{
  "num_hidden_layers": 14,
  "hidden_size": 320,
  "n_experts": 32,
  "experts_per_token": 1,
  "d_expert": 176,
  "d_shared_expert": 512,
  "hidden_act": "swiglu",
  "moe_layers": [1, 2, 3, 4, 5, 6, 7, 8, 9, 10, 11, 12, 13],
  "router_score": "softmax",
  "normalize_top_k": false,
  "routed_scale": 12.3,
  "balance_loss": 0.00487,
  "balance_bias": false,
  "router_z_loss": 0.001,
  "init_std_router": 0.0155,
  "lr_router": 0.00143,
  "vocab_size": 32000,
  "norm": "layernorm",
  "norm_eps": 1e-05,
  "tie_word_embeddings": "early",
  "optimizer": "soap_variant",
  "learning_rate": 0.00264,
  "beta1": 0.95,
  "beta2": 0.99,
  "batch_tokens": 65536,
  "max_seq_len": 1024,
  "train_tokens": 391500000,
  "max_steps": 5974,
  "dataset": "wikipedia_en"
}
Below are experts of layer 6 (counted from 0) of a mixture-of-experts language model. Rows are named router (the router's row for the expert), gate (a neuron's input weights, with its number), up (a neuron's input weights, with its number) and show model dimensions 0-79. Each number is 50 + 12 x the weight over its row's rms, rounded and kept within 0 to 99.
After each expert's rows: "gets" lists some tokens that make up at least twice as much of what it gets as of all text; "comes after" lists some tokens at least twice as common just before its tokens as in all text. This comes from a sample of Wikipedia text that the model never trained on. Tokens count by the router's weight.

# expert 11
router:48 60 48 39 57 47 68 66 53 38 52 42 29 63 34 50 39 51 64 60 50 62 38 52 46 30 48 43 44 50 40 63 60 63 46 72 37 49 48 65 47 46 50 48 47 45 39 53 33 47 70 42 58 56 35 58 33 55 45 52 66 54 51 45 66 71 72 68 61 44 62 59 57 54 49 66 76 44 44 48
gate0:59 43 53 47 52 41 55 47 71 48 46 30 50 67 31 69 38 44 42 58 51 23 49 47 42 48 64 48 42 33 72 44 60 36 64 26 54 27 41 57 60 62 50 47 40 44 61 57 25 54 48 67 51 59 59 34 42 54 44 50 36 53 51 41 37 80 26 50 48 54 34 30 40 50 28 23 50 47 47 46
up0:40 56 40 59 43 58 66 46 54 62 54 73 61 32 50 25 83 52 46 40 37 59 52 55 55 62 42 64 73 68 45 56 57 70 32 68 49 43 51 59 45 30 46 66 41 53 26 57 77 44 38 49 48 45 59 81 43 41 40 36 50 42 49 49 47 47 44 46 61 62 48 62 44 23 48 54 46 39 26 38
gate1:44 68 62 59 81 74 43 34 39 63 53 30 52 51 34 69 40 54 45 60 55 64 67 43 38 58 34 47 19 47 55 63 54 35 50 54 83 51 45 62 60 50 27 50 43 51 21 39 62 38 38 60 48 55 34 61 55 61 49 54 59 52 56 40 21 20 36 55 45 54 58 34 68 62 34 42 49 69 23 71
up1:41 38 49 36 45 45 53 38 40 31 56 59 50 28 44 55 49 62 50 61 37 44 25 62 50 42 29 68 56 51 57 38 72 61 43 35 53 52 47 38 46 45 73 43 63 49 66 37 51 39 73 47 37 43 52 60 20 50 67 44 54 45 34 38 77 66 48 40 56 56 50 42 40 49 50 56 46 65 70 42
gets: "\n", "==", "===", "===="
comes after: "\n", ".", "==", " ==", "===", " ==="

# expert 19
router:47 68 65 36 38 59 63 59 55 34 59 52 42 58 56 54 30 51 63 58 58 67 31 53 55 38 64 36 51 49 57 54 65 67 56 64 24 60 41 54 58 52 57 45 56 41 36 56 34 38 57 51 69 62 42 66 35 59 44 42 70 33 70 58 63 64 65 61 66 46 69 60 61 42 76 47 54 45 56 44
gate0:48 70 34 58 51 52 63 58 51 51 40 45 48 73 33 41 42 39 33 54 40 57 54 57 85 41 57 42 28 54 48 45 44 41 70 54 73 49 37 38 58 54 39 55 55 42 58 59 51 30 65 39 49 29 49 47 49 68 37 45 54 71 37 55 52 20 46 49 65 53 58 75 46 59 44 64 49 50 49 68
up0:50 39 55 50 45 41 35 37 29 36 64 37 63 57 76 73 32 44 53 46 28 51 45 34 51 55 46 33 43 53 47 31 57 36 60 32 50 42 59 39 46 76 61 50 57 48 45 50 32 49 51 53 59 56 41 39 56 45 64 43 61 45 61 40 28 66 42 55 33 47 51 32 42 58 48 30 51 49 48 53
gate1:61 42 70 50 62 49 38 47 42 65 38 46 50 55 67 54 59 28 42 60 49 74 24 63 32 52 46 56 34 60 56 52 64 67 46 70 64 44 58 37 51 71 64 54 21 52 35 56 43 51 27 40 47 69 70 42 33 65 46 73 71 27 41 49 52 52 68 48 45 60 66 47 34 40 39 59 27 38 69 46
up1:51 57 21 51 42 46 60 59 52 61 66 62 59 58 32 59 53 47 51 63 60 27 56 47 67 36 60 38 55 23 52 44 52 48 33 30 30 67 51 69 50 42 51 68 54 67 63 30 39 36 82 58 38 62 63 59 69 48 63 58 43 55 43 71 62 50 16 53 43 60 34 35 53 49 69 60 54 48 47 43
gets: " and", " for", " the", " which", " or", "."
comes after: ",", " and", ".", " due", " as", "),"

# expert 17
router:36 60 58 57 41 49 63 56 33 38 51 58 32 62 45 48 44 52 58 59 67 56 53 53 54 55 47 70 50 52 63 54 55 59 56 69 60 63 65 63 48 55 51 51 46 33 43 41 35 46 43 33 44 88 49 56 49 49 46 48 53 46 47 59 77 58 61 53 58 58 49 55 56 38 47 63 64 66 73 43
gate0:50 63 16 30 51 52 37 50 45 29 53 34 67 59 39 53 46 58 28 52 49 27 51 40 58 54 64 50 47 54 43 50 40 34 65 73 60 71 52 41 46 64 61 43 42 56 33 44 49 48 48 49 33 50 63 56 74 53 39 42 58 57 42 71 46 54 58 29 59 45 52 40 71 27 42 64 57 57 58 57
up0:41 47 55 39 53 31 32 68 25 49 63 47 59 59 50 51 55 62 58 36 66 55 66 30 62 44 45 45 65 52 40 49 51 41 73 43 73 53 55 49 70 48 44 48 41 44 26 26 45 43 46 28 46 58 60 41 35 55 39 44 58 61 52 50 37 42 71 35 42 59 71 53 69 39 62 56 59 45 71 49
gate1:40 24 43 45 43 48 39 55 24 57 50 25 38 49 57 40 31 50 50 43 59 58 36 44 42 55 58 30 49 40 35 58 73 77 59 43 58 50 63 56 63 47 45 36 50 63 65 67 45 60 37 44 57 30 64 71 34 59 56 55 56 52 56 59 49 40 63 67 60 47 19 63 68 40 46 38 65 57 41 48
up1:62 73 39 68 47 58 52 50 67 36 32 56 70 50 42 57 61 59 51 47 47 40 58 56 65 58 41 67 56 58 71 43 18 16 47 46 34 52 47 58 25 46 41 50 56 53 35 29 66 49 57 49 49 59 40 38 73 37 49 48 48 51 27 37 60 44 37 28 33 48 64 30 46 50 59 56 35 30 73 36
gets: " place", " ft", " by", " m", "s", " name"
comes after: "-", "|", " medal", "(", " ft", " Binomi"

# expert 21
router:43 67 61 44 36 51 65 62 51 35 52 53 32 61 44 53 32 53 64 57 50 65 39 52 55 35 55 45 49 44 57 68 65 64 52 59 33 55 35 55 60 50 62 51 57 43 29 57 32 36 51 50 63 53 49 69 36 59 49 42 76 39 66 45 62 68 65 67 74 38 53 64 64 51 68 40 59 37 61 37
gate0:74 57 55 69 51 65 40 35 40 61 45 39 60 68 33 38 45 65 77 44 42 59 54 27 72 66 64 31 56 50 65 62 56 25 62 53 43 38 77 51 39 28 55 69 41 49 57 49 44 52 34 35 33 49 39 26 63 59 39 49 47 43 62 46 65 49 35 61 61 49 25 52 51 44 42 56 36 41 45 35
up0:58 61 38 65 49 50 41 37 42 33 49 43 47 52 51 57 49 50 73 73 58 50 45 41 64 46 55 52 62 46 73 40 58 38 40 58 39 43 49 45 29 67 53 46 47 58 37 53 58 48 46 56 52 52 49 54 56 58 38 88 33 39 59 39 48 43 45 58 68 56 41 48 49 48 62 64 44 38 56 59
gate1:53 42 73 51 42 61 63 47 36 44 40 75 56 50 21 70 40 58 52 67 49 72 46 48 64 57 36 61 62 47 40 35 53 45 76 64 38 51 54 49 38 87 48 51 57 37 26 54 63 56 25 69 63 51 70 56 56 54 30 53 40 30 43 25 62 33 28 52 48 57 47 50 56 59 64 52 65 58 44 51
up1:46 63 57 49 51 42 56 61 33 63 65 65 42 60 55 67 53 58 54 74 51 28 33 47 57 61 56 71 60 39 45 53 36 71 53 49 43 51 62 18 55 51 46 75 54 60 47 53 38 54 56 50 50 56 57 62 48 60 63 48 36 46 52 54 49 43 42 58 30 65 71 48 54 44 83 70 47 37 59 29
gets: ".", "|", " the", " with", "-", " it"
comes after: "\n", " in", " from", " by", " with", "ed"

# expert 20
router:54 67 63 29 43 53 63 64 58 39 55 55 46 59 35 52 38 51 62 64 44 62 23 56 52 40 54 35 50 38 64 61 53 59 51 59 35 58 41 57 56 50 55 38 55 47 32 56 33 43 48 49 65 62 55 72 37 57 51 42 70 37 69 56 69 62 67 62 67 50 53 65 76 40 76 47 57 52 56 64
gate0:58 52 49 59 47 41 34 38 43 61 50 37 42 53 56 35 30 40 49 80 58 75 57 50 67 44 52 58 60 44 53 52 40 60 72 49 52 42 37 54 61 46 50 58 30 42 51 32 34 53 68 50 44 70 48 57 31 59 53 64 70 41 38 48 59 57 66 53 49 32 65 45 56 63 57 58 58 37 33 30
up0:53 54 43 56 48 53 26 47 32 34 39 48 62 26 55 51 50 61 47 45 56 50 53 40 54 52 66 73 41 49 61 47 52 71 29 45 47 52 53 29 63 65 29 58 80 52 62 54 24 34 54 50 59 36 38 44 66 42 47 39 47 34 49 45 52 48 60 42 69 54 28 47 20 49 50 39 58 55 58 48
gate1:39 57 37 63 60 64 23 39 40 48 59 55 39 60 63 50 47 58 59 64 44 58 55 59 58 62 40 43 69 39 43 32 49 58 29 34 62 52 45 54 53 40 26 52 59 56 37 54 49 38 43 39 47 51 69 55 34 54 63 48 51 72 46 68 42 72 50 74 53 45 41 44 59 58 52 64 50 47 39 60
up1:48 54 21 58 62 36 52 53 52 27 24 64 44 25 42 54 49 69 58 49 71 36 43 32 35 59 32 61 43 55 41 46 66 59 36 59 62 37 55 60 54 54 73 38 51 68 43 45 51 50 53 62 31 42 36 67 43 41 49 65 48 16 44 52 57 38 26 28 46 43 33 33 65 45 46 73 46 67 57 54
gets: "'", " |", ".", "|", " along", "E"
comes after: " |", "'", "---|---|---|---|", ";", " on", " also"

# expert 14
router:49 69 63 38 37 59 66 61 58 35 58 53 45 57 41 53 41 51 64 61 41 70 24 43 47 41 57 40 56 44 54 67 53 65 53 57 36 61 41 56 67 49 58 36 60 41 32 53 39 35 55 51 68 56 48 67 36 53 44 42 71 39 70 63 63 56 62 66 67 53 58 64 66 39 69 51 55 41 52 45
gate0:52 50 60 45 35 36 58 62 49 51 47 59 37 51 66 55 60 51 47 41 33 77 46 57 59 66 57 49 43 30 59 41 31 43 68 67 63 50 70 56 41 51 40 34 50 61 49 74 34 45 49 42 59 48 50 24 53 53 58 43 53 32 28 46 40 53 41 50 57 49 43 49 52 66 64 21 51 44 44 54
up0:46 40 44 46 37 48 50 78 33 45 71 64 58 68 43 52 57 50 60 52 66 80 29 64 17 67 56 45 40 44 67 39 48 48 65 58 54 55 39 57 43 47 48 42 28 43 28 58 30 34 52 50 70 54 54 37 52 48 68 63 32 40 39 31 51 56 61 33 53 50 27 56 49 46 63 51 42 77 60 50
gate1:45 54 35 80 44 33 56 41 53 37 37 65 60 56 28 62 48 35 23 53 67 57 38 41 62 32 62 42 47 53 49 49 63 53 42 43 52 56 44 47 50 46 36 46 42 51 51 52 49 46 50 64 39 51 55 52 37 72 46 15 20 43 50 53 48 40 54 69 54 42 35 57 48 34 45 41 56 47 55 77
up1:55 42 56 31 49 47 76 48 62 38 59 49 46 31 69 32 43 81 63 23 53 61 56 39 48 69 65 56 47 45 51 43 39 56 61 68 57 51 70 67 40 50 63 78 34 34 43 34 42 54 43 40 43 65 66 50 74 66 56 40 81 58 59 41 37 50 41 43 50 67 53 46 47 34 46 56 33 53 64 28
gets: " ", " an", " in", ".", "|", "'"
comes after: " |", "|", " during", " for", " with", " after"

# expert 6
router:50 63 57 21 39 58 65 46 63 33 41 51 53 54 49 54 25 45 55 64 57 77 50 53 46 29 63 34 49 42 49 53 59 54 52 62 30 58 31 47 47 60 55 38 61 42 39 55 47 34 60 52 67 47 36 67 53 55 51 55 65 38 65 44 65 53 52 69 59 38 40 50 72 44 76 45 60 59 56 40
gate0:56 59 46 59 51 41 40 42 23 29 70 48 46 67 50 39 36 57 53 57 26 52 65 49 68 50 64 29 44 43 66 60 65 48 44 53 36 63 54 55 62 47 36 50 48 53 38 43 56 42 65 67 43 68 60 51 45 59 51 67 51 38 44 42 30 49 37 77 40 46 64 54 65 47 39 49 49 51 37 78
up0:63 57 57 57 53 42 47 60 27 46 24 42 63 68 49 58 43 34 61 42 35 45 54 54 52 13 70 62 54 51 40 77 44 55 54 65 49 61 51 41 54 55 50 74 51 45 64 41 38 59 46 48 37 51 21 45 35 81 64 63 48 23 52 47 58 48 52 52 45 39 51 36 39 50 36 52 71 41 51 72
gate1:66 64 51 45 48 36 54 65 54 58 46 42 53 43 45 59 40 54 54 53 32 53 50 51 52 47 35 34 50 39 37 58 28 47 46 71 48 25 42 24 45 37 63 44 57 48 62 37 60 38 47 61 67 64 37 45 64 73 40 65 35 53 56 49 43 48 51 57 48 39 35 82 71 53 35 77 69 44 66 41
up1:45 46 37 37 55 28 52 58 69 45 52 35 61 51 54 34 49 27 65 49 50 70 36 53 31 42 60 56 42 46 38 44 35 51 46 36 41 60 47 47 43 52 60 45 38 39 59 30 46 61 36 61 57 39 34 62 57 44 58 67 68 55 59 21 52 60 55 61 55 40 55 39 42 29 40 60 64 62 59 49
gets: "\n", "-", ".", "|", " the", " ("
comes after: "\n", ")", " information", " since", " details", "\""